Weights of a small mixture-of-experts language model, trained from scratch on English Wikipedia.
Training: a variant of SOAP for the experts, 498M tokens, 7601 steps.
Below are experts of layer 4 (counted from 0) of a mixture-of-experts language model. Rows are named router (the router's row for the expert), gate (a neuron's input weights, with its number), up (a neuron's input weights, with its number) and show model dimensions 576-671. Each number is 128 + 24 x the weight over its row's rms, rounded and kept within 0 to 255.
Before each expert's rows: "gets" lists some tokens that make up at least twice as much of what it gets as of all text. This comes from a sample of Wikipedia text that the model never trained on. Tokens count by the router's weight.

# expert 18
gets: "1", "2", "3", "0", "4", "5"
router [117 152 122 153  84 126 137 120 122 128 109 146 112 141 140 118 133  91 150 121 145 109 133 128  95 125 130 132 123 102 136 113 139 112 133  77  86 113 127 160 157 128 146 133 145 200  73 144 137 130 144 163 105 106 142 118 147 149 109 105  94 166 106 134 135 109 153 118 106  79 161 132 103 110 119 149  98 159 119 132 164  97 101 123 147 120 121 150 144 134 119 126 131 135 100 125]
gate0 [130 131 133 140 115 187 131 149 128 128 117 137 109 167 145 137 110 126 145 130 137 149  80 115 158 138 158 109 144 132 138 168  62 146 141 115  89 128 122 131 134 152 137 142 116 136 128 123 128 115 107 131  76 161 139 128 101 150  96 109 126 120 122 121 133 100 113 103  77 126 113  86 167 138 123 103  94 148 126 117 119  97  94 105 132 124 149 120 148 151 145 134 122 141 168 111]
up0 [131 164 136 146 121 136 140 154 140 134 136 154 123 161 129 148 105 104 171 113 135 117 114 118 141 138 160 115 138  98 157 145  77 158 119 140 100 151 129 137 160 135 121 128 102 157 125  98 150 148 127 146  74 179 136 139 105 149 107  93 133 134 128 110 120  75 108  83  68 137  98 125 170 167  96 110  96 130 140 131 120 125 144 123 140 165 142 128  94 140 127 144 138 136 192  95]
gate1 [ 88 154 130 114 156 110  98 109 145 122  89 163 142 118  94 125 152 119 152 105 128  91 122  84 140 112 149 178  93 122 161 144 104 137 158 106 136 157 142 166 132 136 172 105 138 174 171 129  90 159 107 122 139 140 132 112 160 144 153 174 201 119 147 122 110  89 112  95 149 136 119 104 137 151 102 128 147 151 185 144 142 119 121 151 136 178 155 149 126 100 105 171 129 139 130 112]
up1 [ 99 164  96 101 174 114 119 136 172 108 116 138 168 109 127 127 166 114 168 123 135  79 112  90 153 103 133 174  91 129 187 123 103 175 187  79 150 149 120 155 116 118 167 102 133 172 139  92  87 109 117 115 132 134 141 106 159 129 170 166 188 147 129  84 124 107 107 123 148 112  86 142 110 135 107 108 135 115 188 123 112 139 120 125 125 173 128 153 150 101 107 154 140 150 147 122]
gate2 [ 76 147 171 129 120  77 140 122 131 137 138 117 132 121 128 123 167 108 116 114 162 126 140 119 109 103 126 137 133 108  81  90 127 118 144 129 128 103 118 127 173 141 108 145 128 175 117  83 124 132 141 146 164 134 121 174 127  88  98 142 173 132 119 103 130 105 136 134 133 140 148 129 164 176 143  88 144 157 135 120 134 138 116 106 151 114 125 152 104 114  75 154 124 135 120 150]
up2 [104 125 139 140 133 111 127 153 119 125  99 128 155  98 114 121 144 108 129 119 183 173 112 144 121 136 126 111 169 157  92  89  99 152 111 104 157 101 101 132 117 122 106 157 137 182  92  54 151 104 130 103 119 112  99 132 117 152 135 132 150 125 119 155 121 133 143 125 119  72 167 126 185 145 147  73 113 135 134 131  93 134 122  75 115 114 159 134 109 165  99 111 127 134 159 136]
gate3 [138 113 129 105 118 120 166 107 113 150 154 148 116 100 128 162 134 139 118 133 108 107 136 106 123  88 133 133 105 127 122 103 121 126 119 133 151 102 124 115 135 163 121 135 113 146 125  98 142 121 115  78 113 160 121 120 118 140  97 188 111 127 151 115  93 146 112  77 147 171 116  98  91  97 135 170 129 106 108 155 179 147 102 157  85 166 178  92 126 120 147 150 123 166 117 134]
up3 [118  94 119 131 142 154 153 107  94 153 147 152 139 105 127 148 149 140 110 152 105 159 110  98 102  74 143 149 106 122 105 126 138  96 114 142 146 105 128 130 133 163 102 125 140 145 133 113 136 158 132  92 142 156 146 116  92 161 112 173 126 134 155 107  91 150 113  83 157 145 147 132  97  92 156 161 135  86 118 138 175 134 101 145  75 148 146 140 117 152 158 152 105 159 126 134]
gate4 [119 108  80 136 119  97  79 151 112 135 121 147 153 125 143 145 138  98 121 140 144 143 164 128 127 142 138 115 149 115 102 118 139 108 163 132 126 168 123 129 113 130  97 143 147 113  69 114 104 138 117 123 119 175 141 128 163  95 123 118 139 105 139 152 125 152 148 135 133 130 117  74 125  73 120 156 111 136 127  82 123 149 156  84 111  99 187  97 149 119 134 165 150 143 123 129]
up4 [138 150 201 103 113 113 187 130 147 128 126 113 104 119 110 118 146 172 156 152 135 106 132 122 135 143 120 144 120 145 157 159 124 132  90 121 124  80 143 118 134 124 131 121 125 118 174 143 166 123 113 145 120 107 133 139 108 128 142 147 102 111  98  68 132 127 106 112 108 129 119 137 115 136 142  68 117 132 113 158 131 131 105 173 135 158 111 132 149 127 134 117 124 137  94 131]
gate5 [127  54  92 115 118 150  91 122 148 149 143 117 116 114 128 140 116  83 118 140 156 137 141  85 126 129 134  76 127 143  98 154 104 156 145 124  94 105 117 105 107 155 127 111 113 147 118 131 142  87 141 146 130  86  93 142 114 145  98 144 143 123 137 148 136 144 140 111  89 144  96 142 110 112 130  95 124 101 114 143 107 143 145  85 137  99 171 133 118 165 136 174 121 149 119 145]
up5 [163 188 159 141 138 109 156 102 124  91  98 125 141 115 106 112 112 158 152 139  91 117 138 165 134 139 149 159 136  67 135  99 123 122 124 143 134 164 165 165 155 119 155 155 112 128 117 140 106 171 125  71 135 135 161  71 144 131 159 113 115 116 130 127 127 119 146 171 115 126 132 139 165 123 126 129 146 128 128 123 167 102 115 139 133 139  73 108 116  97 147  71 156 111 117 137]
gate6 [127 149 115  94 120 109 147 160 122 131  96 130 154 132 127 122 157  90 137  85 123 104 121 120 144 119 131 107 137  86 120 100 136 122 123 108 144 113 152 100 123  99 133 129 155 128 135 124 168 122 142 104 124 102 107 148 121 131 108  98 122 164 124 147 115 115 135 118 148 182 145 130 142 113 122 119 128 139 128 126 150 138  82 118 110 149 126  92 142 110 186 145 123 117 177 139]
up6 [161 140  84 101 148  73 125 131 152 104 123 136 133 134 133 107 179 114 126  99 115 114  97 124 132 119 113 131 109 145 160 158 146 176 153  98 143 103  96 144 154 134 130 161 105 114 116 134 114 148 108  88 136 135 165 131 132 172 148 153 145 149 125 130 145 135 113 164 128 125  94  77 162 140 155 151 141 124 132 143 149 131 133 133  66 123 173 126 109 144 136 120 119 157 184 145]
gate7 [144 111 124 147 113 111 146  86 159 135 127 137 116 101 133  97 110 136 153 145 132 107 112 149 141 136 130 165 114 134 154 130  98  93 142  78  87 120 126 144 108 112 147 155 119 122  99 154 139 149 136  92 158  85 118 135 132 116 121 108 116  91 135 134 133 160 147 178 139 137 119 135 112 139 120 108  73 153 117 114 138 143 148 146 108 111 156 112 128 108 164 133  88 133  96 129]
up7 [147  72 156 117 145 153 164 106 144 143 115 138 118 103 126 134 107 121 163 130 107 103 132 112 131 165 133 158 129 170 136 113 117 108 119 101 104 134 127 150 132  87 168 123 128 150 125 167 118 113 131 106 163 123 136 146 144 160 112  75  91 108 128 158  98 129 133 157 116 154 112 148 162 143 118  73  86 148 131 146 143  93 125 146  82 132 124 123 120 128 133 149 134 144 106 102]
gate8 [ 97 129 158  99 119 144 132 152 143  94  86 135 152 130 140 141 117 118 131 147 154 135 148 161 103 148 107 141 159 165 142 110 108 120 103 130 108 139 130 132 126 112 139 111 139 175 155 115 112 156  94 142  68 145 126 150 169 137 129  69 121 150 125  78 131 132 126 110 126  94 161 110 160 110 135 109  98 125  94 120 150 102 138 138 137 142 167 126 136 135 116 116 124 129 163 134]
up8 [142 152 116 142 109 105 100 151 149 160 156 121 137 110 115 151 122 119 132 149 128 129  90 110 156 103 123 102 122 117 153 144 113 135 159 107 118 117 128 145 163 114 138 143 144  82 127 170 176 113 134  96 172 128 139  97  84  83 127 163 139  79 143 160 137 130 124 133 154 124 111 170  46 114 126 164 108 126 182 111 124 134 100 129  99 123 107 125 133 102 155 170 104 121 114 134]
gate9 [132 137 137 131 113 150  90 149 110 119  78 161 129 139 145 119 120 156 121 122 131 150 141 135 133 145 101 134 108 157 153  97 133 129 121 100 129 151 118 158 157 104 163 135 104 167 116 115 148 112 167 159 149 129 128 122 163 107 144 108 150 147 144 138 131 181 144 133 104  97 131 131 145 122 112 127 140 153 130  95 126 113  99 153 130 161  85  95 119 103 109 167 147  92 118 139]
up9 [138 121 155 132  74 134  85 133 101 167 107 124 103 125 156 153 100 129 124 132 120 153 160 131 136  88 100 146 128 157 160 106 121 123 131  96 128 173 110 133 110 140 137 136 127 153 134 128 140 141 169 170 126 108 135 128 136 168 139 138 157 147 146 130 110 151 173 115  78  92 115 134 136 152 112 168 127 137  93 115 137 130 181 169 124 123 134 124 115 102 110 145 115  94 124 137]
gate10 [115 136 148 129 101 169 132 131 122 189 111 156  93 137 139 102 156 164 147 147 165 104 129 148 120 177 143 126 132 100 188  87 104 157 122 134 156 122 190 150 151 153 112 140  77 109 140 147 181 134 127 107 157 102  97 141 134 149 163  94 146 132 153 135 119 147  90 145  80 119  97 146  84 163 129 128 129 148 114 131 119 130 103 133 128 149 196 148 168 119 123 104 136 141 102 170]
up10 [129 120 121 124 174 106 112 112 116  72 101 125 104 106  92 170  77 105 105 104  96 127 165 135 123 106  89 122 130 152  92 156 118 117 136 122 116 121  84 111 130 108 132 139 164 104 116 113  48  90 112 141 105 148 137 108 111 105 144 150  88 100 126 100 128  83 121 117 167 157 144 140 124  77 129 151 149 120 111 142 129 117 134 125 113 137  69  76  88 108 130 125 149 102 166 106]
gate11 [142  98 167 125 124 135 120 140 181  85 105 144 138 153 168 137 138 112 128 132 119 123  94 152 118  92 108 121 126 126  85 152 139 116 134 135 161 115  90 145 129 156 121 143 162 139 133 141 163 127 122 171 114 154 115 114 158  97 154 100 151  89 109 153 155 163 137 157 142 128 128 111 135 126 166  96 113 148 137 125 126 119 169 139 138 109 120 143 125 155 109 131 145 117 120  96]
up11 [104 129 132 122 142 126 149 103 143 123  99 119 138 125 138 117 170 114 120 149 108 137 145 157 103 113 151 134 133  84 106 112 149 122  81 149 138 149  64 129 137 101 107 159  99 108 135 139 175  97 123 116 137 148  97 138 140 176  84 134 177 126 101 121 127 162 145 109 124 137 142 129 138  98 144 137 141 154 112 135 123 137 122 121 157 137 101 109 121 131 109 142 117 152  99 111]
gate12 [105  83 119 149 165  91 128 120 123 124 125 127 110 130 170  99 129 117 153 143 139 131 139 114 140 100 121 130 136 185 132 138 133 152  97 115  92 143 114 148 119 119 109 164 149 140 144 119 136  94 120 106 134 129  78 136 106 139 138 101 107 139 131 131 115 158 139 133 121 112 155  86  55 111 105 140 118 101 147 168 105 117 134 107 104 196 110 154 138 140 127 137 121  80 128 110]
up12 [113  98 133 148 160 129 122  89 131 160 142 163  96 138 148  85 139 128 173 155 158 127 110 134  97 159 112 144 110 146 145 101  91 113 114 122 102 176 110  95  98 110  98 160  95 163 146  90 138  96 141 112 137 161  90 127 125 146 169 138 123 155 178 120 130 139 116 149 143 135 139 100 116 115 116 135 171 114 113 164 116 101 125 115  85 127 107 134 116 130 119 129 128 106 172 148]
gate13 [ 92 125 123 119 123  92 141  98 153 126 118 145 115 127 115 100 138 113 162 130 163 151  87 110 142 163 136 146 138 106  57 143 142  73  74 125 124 111 122 115 159 124 110 147 117 197 122 120 100 138  71 129 112  83 138 122 152 145 127 135 132 134 118 111 138 129 142 148  79 115 106 111 142 112 117 141 156 143 158 162 157 153 126 149  81 135  69  98 125 117 151 129 114  97 127 113]
up13 [184 141 158 131 138 168 107 142 105 130 143 126 153 147 148 142 133 139 130 158  92 120 176 139 107 123 121 111 122 175 170 113 129 152 159 135 125 134 146 138 105 153 160 121 141  69 132 137 136 131 148 160 153 165 128 151 130 101 148  98 122 130 136 128 113 105 106 127 167 119 160 144 125 129 135 135 121 120  90  99  98  98 126 118 191 137 182 148 140 143  91 154 122 147 137 147]
gate14 [123 114 158 149 146 180 166 143 149 133  88 106 118 110 146 105 116 160  88 141 132 137 149 115 110  80 167 122 118 130 126 153 117 157  99  97 121 142 106 105  90 176 142  86 154 173 112 120 115 110 102 124 106 133 156 116 102 141 120 112 144 115  84 103 112 143 161 115 110 137 127 138  78 123 167 156 139 107 151 152 138 147 180 130 144 149  91 110 140 119 165 118 118 156 138 121]
up14 [137 119  72 104  98 107 114 102 118 107 151 164 112 179  90 118 139 118 161 176 125 132 117 140 118 159  92 112 133 139 141  76 126  72 123 153 146 137 124 141 169 121 141 154 104  66 124 155 121 148 165 140 139 134  93 135 176 134 135 133  80 138 146 134 120 148 103 143 156 115  82 120 152 150 106  78 118 133 131 124 115 112 131 151 123 106 116 157 128 154  82 165 138 111 118 152]
gate15 [135  93 135 120 115 101 146 201 142 122 120 140 121 114 117 139 125 101  86 137 150 156 104  89 133 112 119 151 132  98 124  82 129  81 115  99 115 154  82 127 129 101 136 110 141 168 116 105 127 132 133 143 139 122 122 119  93 147 143 147 113 136 125 153 123 154 101 109  96  98 137 119 123 123 163 143 128 142 136 146 128 146 126 107 108 109 140 127 126 164 179 130 114 129 177 119]
up15 [ 94  86  96  96 166  91 121 171 127 138  98 155 120 141 133 120 127 109 135 134 140 129  97 111 155 138 126 121 132 158 109 105  83 112 103 162 103 128  84 117 128 123 144  77 144 143 155 128 136 105 125 130 115 114 123 110  77 166 145 132  76 100 102 144 133 103  45 114 100 143 141 131  94 104 101 101 129 159 152 121 164 121 139 134 119 137  94 162 146 150 139 113 148 103 118 106]
gate16 [172 122 105 147 140  98 152 118 124 104 189 101 151 121 119 122 124 109 151  94 124 128 168  87 144 117 119 158 148 104 108  93 176  77 162  70 155  99 104 148  96 122 130 127 114 150 104 119 101 180  81 118 152 129  95 155 134 145  98 131 161 186 147 135 121 134 176 126 125 135  76 102 149 128 117 128 132 113 103 185  67 131 123  90 124 117 129 141 153 108 148  93 130 135 114 124]
up16 [167 122 116 153 127 119 129 146 111 127 174 107 148 131 109 129 144 159 128 118 123 145 142 104 152 106 140 125 142  67 119 143 200  90 146  99 119 129 102 139 109  94 144 122 136 157 110 131  84 175  85 177 145 106 119 131 118 156 128 168 163 175 137 133 124 123 152  82 104 145 111 136 145 119  95 105 161 114 107 150 109 165 148  86 143 157 116 121 132 127 127 107 113 133 113 144]
gate17 [146  77 111 159 115 172 112 140 116 106 163 128 116 118 132 141 152 116 156 111 123 123 116 126  96 132  86 156 105 143 110 118 115 160 131 197  99 107 103 165 131 111 181 122 105 123 155 118  78 128 126  90 121 142 113 165 113 126  95 107 116 141 127 100 130 120 123 120 174 137 136 145 147 128 112 141 103 129 146 158 148 128 116  88 134 105  95 144 162  71 161 122 131 131 134 114]
up17 [102 137 134  68 114 129 139 109 124 110 103 134 135  92 110 123 106 129 140  95 118 123 146 155 149 176 134  83 127  67 166 163 170 125 119  94 164 141 137 100 122 131 108  99 157 131 106 124 128 149 103 126 163 115 110  78 191 151 122 147 142 104 141 157 132 141 119 112 122  97 157 154  94 116 140 100 144 106 144  87 110 145 152 149  99 101 156 112  89 168 114 138 135 182 133 118]
gate18 [113 162 107 122 170 116 142 130  59 103 129 121 125 168 122 131 171 106 101 123  74 119 142 171 122 128 113 138 166 130 128 124 194 119 131 115  98 165 120 137  84 135 114 140 126 101 114 115 113 134 134 123 145 128 115 133 119 110 158  74 145 121 123  75 157 126  83 165 158 148 122 115 127 126 134 158 119 100 130  90 117  99 125 110 126 107 158 101 108 155 132 126 101 131 121 106]
up18 [128 156 101 134 174 125 143 115  68 106 142 136 122 174 129 138 149 128 121 116  65 127 159 202 132 147 113 158 131 113 144 138 159 114 102 128 111 175 122 145  56 139 103 133 128  98 115 129 135 145 118 152 131 159 118 142 119 113 122 116 143 129 148 104 167 117  93 157 178 150  96 116 137 127 146 132  97  92 152  97  99 112 162 119 120 103 155 137 142 143 123 135 132 125 156  83]
gate19 [112 147 136 123 151 152 132  52 109  95 122 106 158 139 109 115 140 166 116 116 110 125 130 136  75  73 113  86  98 121 138 120 190 141 115 124 125 125 155 108 142 113 140 113 123 147 140 133 127 144 127 169 122  81 123 123 168 172 122 130 104 110 116 128  84 169 141 133 118 161 144 108 137  72 175 127 114  95 147 115 152 104 138 129 114 101 121 114 128 140 146 127 136 153 132 123]
up19 [136 166  76 135 124 167  94  78  85 119 142 155 118 132 132 138 146 135  80 102  59 131 134 120 125  96 163  74 156  93  99 143 132 119 103 116 125 136 118 142 111 161 129  88 146 137 143 149 167 170 131 140 125 142 124 131 122 115 149 111 150  83 117 133  90  70 164 135 120 151 138 166 130 123 149 150 129 154 125 113 159 154 129 158 103 122 118 122 133 135  91 115 120 148 134 131]
gate20 [109 104 113 139 116 109  97  89 104  83 120 132 114 180  98  94  99 170 113 144 135 131 117 148 127 110 123  70 156 145 100 146 143 180 132 147 155  94 155 131 104 155 105 140 116 133 150 131 120 124 131 110 127 149 149 151 102  73 115 111 123 112 124 134 174  96  96 159  79 132 140 135 143 137 160 182 103 182 140 164 156 106 134 136 144 130  99 125 118 135 120 120  76 135 144 126]
up20 [ 89 103 128 142 126 102 141 115 123 103 109 106 139 120 106 112  91 151 163 123  95 172 142 134 120 167 131 110 148  45 106 157 110 158 112 137 142 136 147 124 137 152 128 116 151  93 140 129 149 129 116 108 116 142 120 117 120 138 101 151 130  85 107 101 157  94  82 149 108 160 153 159 133 124 168 151 148 130  88 189 159 143 137 148 124 159  99  92 197 161 111 111  97 160 130  81]
gate21 [100 117 136 153 128 145 124 112 122 147 145 161 140 118 150 142 103 125 117  92 168 137 151 142 113 116 123 133 149  96 112 198 169 133  98 136 144 124 120 142 151  93 116 119 124  79  99 117 115 114 147 133  84 137 121 139 116 179 106 135 177 119 159 126 133 125 105 154 104 153 164 205 124 157 141 101 154 103 111 138 104 132 157  59 122  90 157 126 141 155 149 108 140 161 142 142]
up21 [150 118 143 101 114 134 151 156 105  92 130  83 101 163 136 145 141 125 136 161  75 144 108 104 133 130 150 124 111 160 115  65 106 115 163 109  94 119 150 122 112 119 104 142 129 156 133 129 179 153 115 108 151 143 104  90 121  92 150 121 128 162 109 147 116 132 124 100 122 109  91  78 134 104  81 160 103 138 151 122 155 120  93 162 153 164  81 161 101 127 127 147 119 114  90 128]
gate22 [128 120 160  75 177 143 149  80 134 126 107 142 136 168 100 126 139 141 145 144  86 166 137 118 105 126 124 149 116 163 131 113 131 131 121 117 147 104 125 120 107 120 116 121 156 139  95 133 132 168 154 169 127  96 106 128 108 156 157 121 136 109 124 103 122  90 123 103 138 144  97 174 138 126 104  59 118 143 128 178  92 155 118 112 132 114 121 118 117 106 168 160 135 137 107 112]
up22 [112 129 157  62 154 156 136 106 139 124 133 163 136 150 107 134 120 107 193 142  81 166 130 130  82 146 111 137 100 185 119 139 143  88 134 127 131  90 117 129 115 148 167 126 148 145  84 135 140 121 152 140 103  86 123 110 146 119 146  99  94 118 137  95 115 142 133 110 128 132 109 163 143 130 120  95 132 145 122 136  97 181 133 124 119 129  99 105 100 141 157 144 151 171 112 109]
gate23 [ 96 149 133 152 172 123 112 102 140 128 136  82 132 121 141 144 146 123 122 111 160 100 121 126  99 133 114 157  84 167 138 122  84 142 144 137 118 113 142 134 150 151 118 106 152 117 124  98 122 128  88 117 164 110 125  99 109 155 108 156 144 123 115 133 118 107 141 141 113 170 133  88  97 111 115 149 144 170 113 144 157 113  90  93  80 107 154 142 135 119 136 137 144  91  91 138]
up23 [151 137 107 142 143 131  74 106 180 152 139 117 122 122 131 177 133 103  86 153 164 100 128 140 100 111 113 117 143 102 111  98 119 116 127 181 179 128 126 101 128 150 139 165 109  98 113 123 126  70 132  88 135 127 122 153 130 112 132 152 158 107 138  89 112 115 121 145  87 142 101 134 108 137 144 106  97 120 126 124 112  99  88 125 121 117 119  80 123 131 125 116 140 197 111 120]
gate24 [183 125  77 101 106  79 137 119  80 132 113 135 128  89 162 114  93 107 137 147 144 127 114  77 173 164 140 134 124 177 102 105  88 152 122 139 129 120 117 127 111  90 105 134 144 123 142 112 110 121  82 149 160 120 113 107 123 130 120 103 170 163 120 139 153 128  98 122 173 118 122 115 155 101 135 124 126 159 144 139 124 137 151  89  93 109 117 111 151 127 187 127  90 154 154 109]
up24 [131 141 152 156 128 158 120 132 155 149 132 117 142 165  88 121 191 155 138 116 104 120 115 169 109 133 154 128 121  96 153 115 120 120 135 131 123 131 142 106 163 116 150 123 124 144 132 106 152 111 180 113  96 113 133 142 144 103 127 153 108 117 156  87 133 114 121 115 126 174 125 141 126 151 142 154 134 122 124 133 131 118 105 134 158 150 106 113 110 145 135 125 156  96 114 192]
gate25 [130 139 139 160  99 154 104 139 135 104 123 123 145 140 108 109 151  88 102 105 148 120 132 107 157 135 136 154 117 142 129 121 163 122 123  98 145  88  89 172 159 145 152  82 109 103 107 120  78 161 140 129 158 172  96 112  98 173 140 135 112 140 113 137 133  97 127 142  98  76 116  97 123 142 156 134 130 144 125 129 101 135  88 110 151 103 160  94 116 112 141 166 109 110 112 125]
up25 [125 111 137  91 146 112 127 139 105 149 135 136 113 135 149 140 113 101 107 149 137 170 141 179 158 118 153 140 138  63 143 159  92 136 110 142 124 166 165  94  84 110  97 167  97 139 109 162 129  97  99 142 135  91 139 115  78  98 130 126 129 107 128 102 129 159 157 110 134 124 116 180 119  98  78 101 110 160 135  86 143  90 116 102  67 127  83 133 137 124 117 133  92 123 124 145]
gate26 [120 151 180 130 119 129 139 141  85 136 102 120 107 113 122 129 113 134 105 150 111 120 133 126 122 130 155 122 150 123 147 121 146 107  84  88  91 148  92 107 104 121  98 154 107 131 146 162 146 109 139 119 127 115 150 105  91  83 156 191 170 144  94  84 110  57 124 113 114 166 109  90  97  90 144 143 107 105 128 119 155 132  61 147 145 137  92 110 122 143  89 113  89 120 136  89]
up26 [121 113  79 140 119 153 119 130 187 138 135 146 153 187 123  92 103 127 138 114 141 149 113 122 102 127 149 153 129 113 119  73 129 139 126 163 144  96 132 143 142 127 126 107 101 150 156 138 122 147 130 132 137 129 130 124 129 128  97 115  96 146 131 143 138 205 124 131 185  85 173 162 178 121 107 150 165 121 124 153  94 106 130 108 146 178 151 157 127 126 103 127 131 136 107 163]
gate27 [102  92 125 151 142 112 131 114 117  80 111 123 110 141 148 116 120 136 155 110 129 133 126 109 119 101 103 125 161 126 131 108  89 147 141 119 118 124 120 121 138  88 137 115 163 107 138 140  68  98 116 147 148  98 135 149 175 162 163 122 162  94 117  98 162 142 106 133 146 188 133  76 161 160 136 145 137  88 137 126 140 116 132 124 142 143  84 108 122 112 104 124 133 147 149 122]
up27 [129 141 135 160 146 133  97 158 138  89 127 162 128  75 156  99 134 138 126 148 122 169  89 118 125 125  89 134 148 124 114 157 136  98 130 154 163  96 120 151 170 143 175 174 102  99 143 144  98  96 149 121 123 146 118 172 100 154 141  90  87 167 136 142 170 145 140 137 143 126 121 110 114 136 132 155 113 161 118 113 154 104 112 160  77 121  88  97 142 117 127 122 109  72 115 138]
gate28 [140 116 128 159  65 103  97 147  60 134 161 111  72 129 163 123  97 121 105 141  92 124 143 128 198 123 160 107 100 124 136 178 110 135 102 172 137 137 119  98 127 113 113 146 114  68 133 158 138 119  73 121 100 175 139 132 112 101 140 146 137 156 147 149 181 140 143 121 135 118 136 110 120  93 117  79 135 138 109 108 166 127 117 137  97 140 144 158 113 130 112 103 119  94 129 128]
up28 [141 100 108 151  94 124 101 144  77 116 136 134 112 126 156 142 141 151 163 112  94 136 101  76 167 160 151 103 125 119 126 142 110 103 167 120 110  77 142  87 117 124 149 138 110  87 142 143 116 130 107 136 135 153 125  95 110 116 134 188 140 160 158 127 110 153 134 114 162 126 124 139 115 115 102  69 138 130 104 104 151 103 111 121  87 146 151 154 134 159 105 145  75 123 129 149]
gate29 [127 125 103 117 135 125 134 150 115  97 108 123 136 107 126 179 125 151 147 110 123 171 136 121 150 164 130  91 109 116 121 156 105 127 157 140 133 162 127 105 145 135 116 121 104 112 134 173 174  99 132 134  92 121  84 160 125  92 102 137  93 107 144 104 122 109 127 139 159 113 117 171 135 113 108 121 109 141 135 112 159 135 131 163 124 122 115 136 144 157 112 126 140 110 164  87]
up29 [ 53 110 136  82 119 135 117 103  81 159 130 132 116 130 138 118  98 144 147 154 110 129 120 163 166 163 102 150 109 130 138 112 144 105 146 137 124 137 149  98 124 130 108 147 134 116 112 123 130 167 103 155 156 109  98 197 123 113 144 121 121  92 120 137 153 161 145 147 134 153 151 122 126 107 145 130 126 150 130 111 111  97  98 126  96 103 170 105 139  95 120 144 138 106 126 124]
gate30 [159 165 153 150 131 173 116 124  91 184 140 123 130 119 134 131 117 130 142 163 103 162 158 126 120  96 116 116  90 151 150 133 113 122 130 134 114 142 106 154 139 152 144 129  89 140 112 133 170 124  72  87 118 118 121 129 121 110 139 143 138 155 177 101 152 106 158 120 132 122 134 161 183 122 124  90 143 152 128 131 164 121 122  89 115  95 104 143 109 108 153 149 143 117 114 140]
up30 [ 92 103 123  89 140 130 111 120 184  89 102 116 115  76 137 116 132 155 137 101 153 118 100 121 132 117 149 126 170 129  92  91 102 153 153 129 166 142 127 128 113 120 127 109 150 141 122  99 127 177 158 180 144 143 159 177 124 147 118 116 144 113  99 164 108 143  96 139 138 144 121  98  69 120 131 164 133 111 118 139 103 111 122 183 148 133 127 132 127 107 108  88 112 145 122 117]
gate31 [147 164 149 143 108  89 133 132 115  97 113 108 122 153 174 163 178 101 126  93 182 143 116 162 114 115  93 131 131 137 117 119 146 110 116 167 104 115 146 122 139 100  94 128 162 127 145  95 152 119 138 126 123 138  90 113 102  98 124  98 142 146 113 125 122 147  99 156 127 107 123 127 179 136 136 161 112 121  85 102 172 149 128 107 150 120 109 105 110 119 135 126 115 140  93 117]
up31 [108 113  96 120 138 135 114 142 166 148 161 179 131 150 100  84  80 146 136 142 117 122 139  97 151  99 183 121 109 107 127 160 140 110 124  71 140 124  85 136 100 196 138  98 107  89 121 161 138 137  96 139 112 155 130 152 181 134 129 148 104 108 124 145 125 118 158  93 133 143 124 123 157 158 129 129 106 158 183 148 145 151 104 152 128 136 112 125 104 100 137 120  97  88 107 121]
gate32 [137 150 128 148 113 172 135 137 110 123 118 149 130 116 159 134 118 132  44 149 140 167 111 129 139 101 161 146 135 127 113 106 104  76  96 132 136 120 119 100  83  78 145 101 167 147 134  91 110 121 111 112 124 110 105 138 129 123 153  90 122 170 114  95 136 119 135 103 108 131 151 140 184 134 111 167 103 115 132 135 131 132 150 126 145 153 149 127 129 138 107 138 167 145 132 124]
up32 [ 89 188 144 137 111 148 148 136 129 150 139 154 144 150 170 133  99 116  56 124 147 119 102 109 153  75 188 117 146 103 125 127 108  74 120 134 136  95 140 115 112  72 150 136 168 168 117 102 122 123 132 150 125 106  94 164 122 144 135 121 126 144 105 130 118 130  96 124  79 122 138 142 144 147 151 148 106 100 141 145 107 133 160 121 135 156 120 120 116 165 142 129 154 134 135 120]
gate33 [128  91 161 139 123  95 145 175 126 133  85 137 129 140 151 112 160 140 120 135 146 116 149  73 122 139 113 112 163 157 132 139 108 130 140 138 100 112 122 152  77 122 132  85  87 111 118 203 139  82 117 122  93 193 129 152 154 129 128 143  87 102 158 112 104 148 137 118 126 175 124 143 117 135 126 143 109 151 161 120 107 101 155 115  96 151 107  70 139 114 112 104 123 150 120 128]
up33 [147 115 133 114 119  89 129 156 148 129 112 149 118  93 184 129 140 151 124 113 129 110 139 114 136 127 113 121 176 194 112 114 120 135 124 162 111 105 101 164  74 149 112 114 117 136 124 182 148 120 111 117 132 185 133 153 162 143  86 164 115 126 188 138 117 114 137 136  97 144 149 149 121 125 151 158 112 124 149 108  96 126 175 104 100 169 119  73 112  99 125 115 140 165 151 161]
gate34 [139 118 150 158 120 124 125 133 133  94 124 128 117 116  83 126 118  95 176 133 125 144 106 143 159 114  74 121 147 133 191  94 141 112 101 139  93 136  95 107 130 137 112 158 104 134 166 141  98 146 105  83 140 102 170 153 154  90 144 119 161 112 138 151 134 144 125 126 101 127 140  88 117 163 140 137 163 147 154 112 184 110 133 131 109 136  81 134  95 157 145 109 165 161 121 116]
up34 [117 101 131  85 111 120 127 129 121 163  98 101 139  94 148 143 104 142 101 130  91 157 139 127 113 104 175  88  53 137 119 149 108 126 145 132 109 101 138 148 123 121 123 100 150 164 107 104 110 107  88 111 110 150 153 113 190 119 145 141 114 198 109 119 100 139 135 128 143 126 152 122 137 157 105 116  94 124 139 142  95 123  99 117 126 110 178 108 157  89  97 155 126 142 105 179]
gate35 [127 147 128 117 128 127  81 122 144 146  91 140 112 128  89 183 139 107  79 107 141 131 124  86 175 148 133 158 168 136  91 122 129 117 121 155 136 116  48  91 111 115 106 142 126 161  97 129 121  96 135 115 153 137 143 130  72 130 137 116 110 135 131 134 138  92 107 125 148 111 146 111  82 143 108 181 114 156 109 130  98 151 113  97 105 130 153 118 119 115  86 159 137 143 112 135]
up35 [138 117 152 145 149 108 146 149 106 152 141  98 128  92 109 150 125 108  81 117 146 132 133  77 166 132 154 141 157 118 155  97 150 137 116 113  92 153  66 112 110 117 148  98 119 156 132 135 150  69 115 108  90 168 129 127 110 138 162 118 119 152 144  99 130  99 149 123 138 126 145 115 130 101 118 140 133 136 130 130 116 154  62 148 130 153 122 133 176 180 104 146 145  95 142 105]